Weights of a small mixture-of-experts language model, trained from scratch on English Wikipedia.
Experts: 8 experts in each of 10 layers, 944 SwiGLU neurons an expert, 2 picks a token, a sigmoid router.
Training: a variant of SOAP for the experts, 11295 steps.
Below are experts of layer 7 (counted from 0) of a mixture-of-experts language model. Rows are named router (the router's row for the expert), gate (a neuron's input weights, with its number), up (a neuron's input weights, with its number), down (a neuron's output weights, with its number) and show model dimensions 672-767. Each number is 500 + 40 x the weight over its row's rms, rounded and kept within 0 to 999. Numbers have three digits each.
After each expert's rows: "mostly gets" lists some tokens that are sent to it at least half of the time; "raises" lists some tokens whose logits its average output raises strongly, later layers aside. This comes from a sample of Wikipedia text that the model never trained on.

# expert 7
router:546467495552478484452522517542499587545474462448511518524500516533533470456601510541493469490442506521512513497526444493540523507570531497352500551437457467416497393464502491499481492523541497511595412481484503489473531515480495531566543426517468493527565433523490573509553577447513507532
gate0:536513469537563502519548435550489445440569550459534498483507414512499412519556449519570539519536476536498505572470512521496489463482440496481438505604542517426451461537430554561552530436504497509477482494536503504513510480552577512512515473527491540492489507457462478510459528474476494481
up0:461580528504498490568527481500519462492497471482504512529509460498419463473542479492520512452517488509495560478454451480478500539493488519525509461554542424486512484484558493583529536550513539469489530449439499440445509535454508466475484522560498488462501576517512499519517574444469534501
down0:568488551496580546513456471480504434568427476515523423523522430443524492449488601519518546489449610483478527545501495472453522505511456532580505514543428432514427492455521587503519488471557571513482475478528476467446525552506524525507575448580533443548562478535516494520565570483595427545
mostly gets: " known", " such", " well", " used", " some", " found"
raises: " ", " in", ",", " and", " the", " a"

# expert 2
router:548418572569458472462527478475451570551499512449466579515483559483535481467527516487446452564517539497478521514520422510480492487534386501411480549476478535536505479475483463518519521506467389495465447451518524525448454504552467489548452462597501531504548551468490506510547509457482518512
gate0:491541513467501541603489514569547439469592480474548522517496478445499551485436517464473446490487518522532553466473523555468542520531489534458468453520471511565561530478511502456489557459494527538473510562516537508459521448519426483561520522478515475556432509489552506470554542464500606542
up0:538499505536478460502443492491531443509433568514474534469562508485486540508527508522515486554473522472569541427453543420492579469485553543470519529521504476458508485455489421539537469478451487482484600497452494505517502472531471475485466563441528498519455463536495463475470511534472538476
down0:484502485463444446483537557521447529482520504460574514524497521520463529539444489459522446522514524447593501422472522482548504584526466474521523420452554456490527535446531492522503479500504590575546442566518486564535468503498535450421514571497430473508499515508525488456436527578495509519
mostly gets: " It", " film", " they", " series", " album", "ers"
raises: ",", " ", " and", " in", ".", " of"

# expert 6
router:514479400518524535460479521476475576510457513458461550549473544527427506469513432488464489500492483542557508559578506491558519507539433553447463536495567673465450497462572465465474493490408449514496512536464542452468542540492521526497493506483472472533496481488509539534541551547516531562
gate0:482499489440570528553487458463468518491575473506531516491548516592455538549525497492497489455550499535501484565517515465513545519503432528463481562582443514557462495474515510571495452495460430481538515547465443460462564559489461534450535477488484508551485521449549500527488470563469448507
up0:531531481504516457457465527538485481577501542534513524502516483539512469577452488465549563481442550475481489551547474514481516509513504518490529535466474542450452494449501501515422458461518501582492551447463471454488515532534471475539517521535473517489595451507507516509473526481470446543
down0:442554540514481624495530493402519443461552490472473399498503578505492503505457467471499467495523461526509523567462474454594528583488467424501456447540470461479446502553511457500478515497541479419470420509571539498460555511448517415513586449526485465534532473530554479472553467486467444452
mostly gets: " John", " Ka", "ah", " Ko", "za", " George"
raises: ",", " and", " ", "-", " (", "."

# expert 1
router:533508426467528494442571454489519538493516509447500485485557509497460544433552481465488476509461578482520485598546478536496558473518478527382455537597504535515485531482575466435520494454489460519495475407505491490516562533504505528565501487589540503489533541553559513510535484468497532494
gate0:505515522526491504546491447470495490433477492499488457422467527519456467505522482522526479530463444535461517489493544509534495527506566575525564472502547566478502483495492501458501430490535436474494543545537473492461533503449497464467457538534520497474474494508551497570495561548503533451
up0:447522506477539480532474549519500527428554456514504417467481528520519513522493454438482489547501503550501464526479589478468466497521528442516548514506489518517462477442486450439484469506549522560502473436490535471504475508541535530519508486507459535448496522445446566473543515481520524520
down0:535555575408584520562503547521493511511537499472543480502468484555492544464577531482405487509486446501609458539572534471507495535525469467509419508507458488474533458481463484437483436489538592549452540483561603488531557554430524499468492511538464558526544466479469522502485510467502488445
mostly gets: "%", "″", " States", " University", " km", "}"
raises: " ", ",", " in", ".", " and", "\n"

# expert 0
router:560471447548515497471543469455445554546539488469478542507523483474508529496540449449490431512442526556556475551522425501493482524506456509467453529504433599433505450498560490510519485514504468483525448502470523470548506540510491524507505469532550510508462482499421496518512534450528540422
gate0:527547516599544559501484455490439467508511551481495467535480519451487478470484525552495543471490545525498511523481504500471471534454508528466387556466566497524521497560465495448477455481537422592482451480467446489516535499514541462507524534464444423506468474537488435477512502507463535459
up0:482465480535460446473504501455504463487517533432544567457533485461507485528556420589555482483544472427508528483469544474494497537458542511406515494448527478459510448462487446500480541497581505469489460478495483464490579575473481501504426530431499487571526604502510466469459466439527521431
down0:433490492427491534500487403492522508464556521538465498484545543475493515498574498521544551478510468481523524518493519518486565481465508476499494508503535515488515489486483510455512538520489452542593539574524523478548429552558529484522503528517495520519462460518464531480457476558509491474
mostly gets: "\n", "---|---|---|---|", " ==", " American", " ===", " European"
raises: "\n", "-", "|", " ", ",", "B"